Below are experts of layer 8 (counted from 0) of a mixture-of-experts language model. Rows are named router (the router's row for the expert) and show model dimensions 56-111. Each number is 128 + 32 x the weight over its row's rms, rounded and kept within 0 to 255.
After each expert's rows: "gets" lists some tokens that make up at least twice as much of what it gets as of all text; "comes after" lists some tokens at least twice as common just before its tokens as in all text. This comes from a sample of Wikipedia text that the model never trained on. Tokens count by the router's weight.

# expert 14
router [152 140 104 170 174 143 168 103 125 180 131 163  57  93 106 143 101  93 121 118  51  99 159 111 125 188 154 170 167 122 163  95 110 116 120 117 175  97 142  74 166 113 201 192 141 169 152  97 114 183 110 125 127 152 135 101]
gets: " in", " the", " at", " In", " from", " on"
comes after: " in", " at", ".", ".\n\n", " on", " during"

# expert 28
router [168 107  84 156 150 105 148  65 144  69 135 169 103 111 142 201  96 167 157  79 103  81 135  93 154 168  87 117  93  68  93 167 100 134 187 187 141 119 155 117 117 130 184 135 159  81 109 111 106  81  74 109 116 125 143 129]
gets: "0", " b", " B", " it", " he", "b"
comes after: "2", " University", "|", "–", " \"", " that"

# expert 2
router [126 148 135  87 152 121 137 121 127  98 114 185 188  97  75 115 138  79 110 169 152 160 104 125 143 196  87 139 143 138 135 138 112  95  96 101 112 176 152 120 165 197 124 173 171 132 147 174 116 107 109 150 180 119  76  98]
gets: "0", "3", "5", "4", "6", "2"
comes after: " ", ".", " |", "–", "1", "2"

# expert 24
router [123 103 141 113 143 117 126 155  92 107  93 103 180 148 175 101 116 150 140 119  88 158 165 150 120 115 102  73 178 139 119 160 122 175 107 116 161 164 131 101 114 109 118  98  61  73 166 161 183  97 126 133 130 139 116 144]
gets: ".", "1", "9", "–", "8", ")."
comes after: "1", "9", " ", "0", "–", "8"

# expert 20
router [121 107 188 135 108 140 135  96 146  63 162 172 205 121 146 111  80 193 139 113  95 120 124 124 135  74  84 110 145  93 156  95 101 101  82 146 191 192 135 101 145 139  77 147 144  81 142 119  78 155 146 124  89 139 131 157]
gets: " ", "–", " came", " Notes", " comes", " come"
comes after: " |", "|", ":", ";", ",", " in"

# expert 27
router [110 111  77 143  60  75 133 138 112 191 117 156 154 102 115 119  74 198 110 117  81 136 159 125 158 116 161 150 138 113 113  80 159 113  83 153 125 186 105 124 149 131 121 116  98 133 180 138 148 150  78 164 203 124 100  83]
gets: "9", "1", "2", "–", " ", "8"
comes after: "1", "0", " ", "9", "2", "8"

# expert 18
router [ 93  71 143 117 117 139 142 103 157 153 120 116 119 159 130 122  96  99 115 148 148 118  84 150 150 141 209 178 133  95  96 108 107 171 153 147  64 125 112 123  69 108 168  51  98 124 130 113 117  55 137  89  83 107 136 121]
gets: " was", "-", " is", " were", " used", " as"
comes after: " was", " is", "\n", " were", " be", " are"

# expert 26
router [141  94 122  78 136 165 155 150 150 128 123 167  99 152 155  62 119 156  35 186 143 104 112 175 106 159 167 127 139 141 135 143 174  37 130  68 107 132 181 141  87 137 163  96 131 165  73 107 126  90 145 135  66 167 180 170]
gets: ",", " he", " which", " and", " He", " who"
comes after: ",", ".", " He", " where", " when", " that"

# expert 25
router [129 117 108  79  90  80 134 106 161  59 141 131 135 121 117 142 120 117  94 127  79 159  94 136  92 124 114 113 170 147 149  70 103  92 154 134  70  79  85 148 134 105  98 104 177 100  73 119 160 195 141 156  80 124 126 151]
gets: " is", " a", " be", " was", " are", " were"
comes after: " a", " is", " the", " his", " an", "'s"

# expert 30
router [140 159 138  83  66 108 100 125 109 152 122 122 139 135 163 110 123 163  77  82 142 154 115  65 161 154 113 146 116 105  98  81  95 158 110 124 154 173 117 145 109 167 142 116 139  94 149 213 130 190 146 111 217  55  99 109]
gets: "2", "1", "3", "0", "5", "4"
comes after: " ", "1", "9", "2", " (", "–"

# expert 4
router [ 84 129  94 164 124 136 116 165 140  59 157 155  99 154 128 129  68 122  94 137 123 180 116 124 171  59 131 162 134 117  85 164 100 108 169 138 162 128  80  50 189 160  84 117 146 134 166 190 136 163 108 112 194 187 134 175]
gets: "0", "1", "2", "3", "4", "5"
comes after: " ", "1", "2", "0", "3", " ("

# expert 1
router [ 94 111 115 204 139 155 158  86 108 110 119 147 112 146 131  91 118  80 177  99 112 152 162 125 170 128  94 121  93 112 154 107  60 161 100 164 109 144 144 163 110 121 105 159  76 152 134 201 179 162 134 136 170 121  78  51]
gets: " |", "|", " the", " |\n", ";", "\n"
comes after: " |\n", "0", "3", "6", "4", "5"

# expert 23
router [124 124  87 141 167 151 166  92 122 110 142 110  60 123 153 135  78 117 117 121 201 130 130 145 133 161  73  86 104 141  93 175  98 102 113  93 106 142 221  66 144 114 136 110  78 133 166 110 114 101 108 103 128 130  98 143]
gets: " |", "-", "|", ";", " and", ","
comes after: " |\n", "\n", ")", ")\n", "5", "3"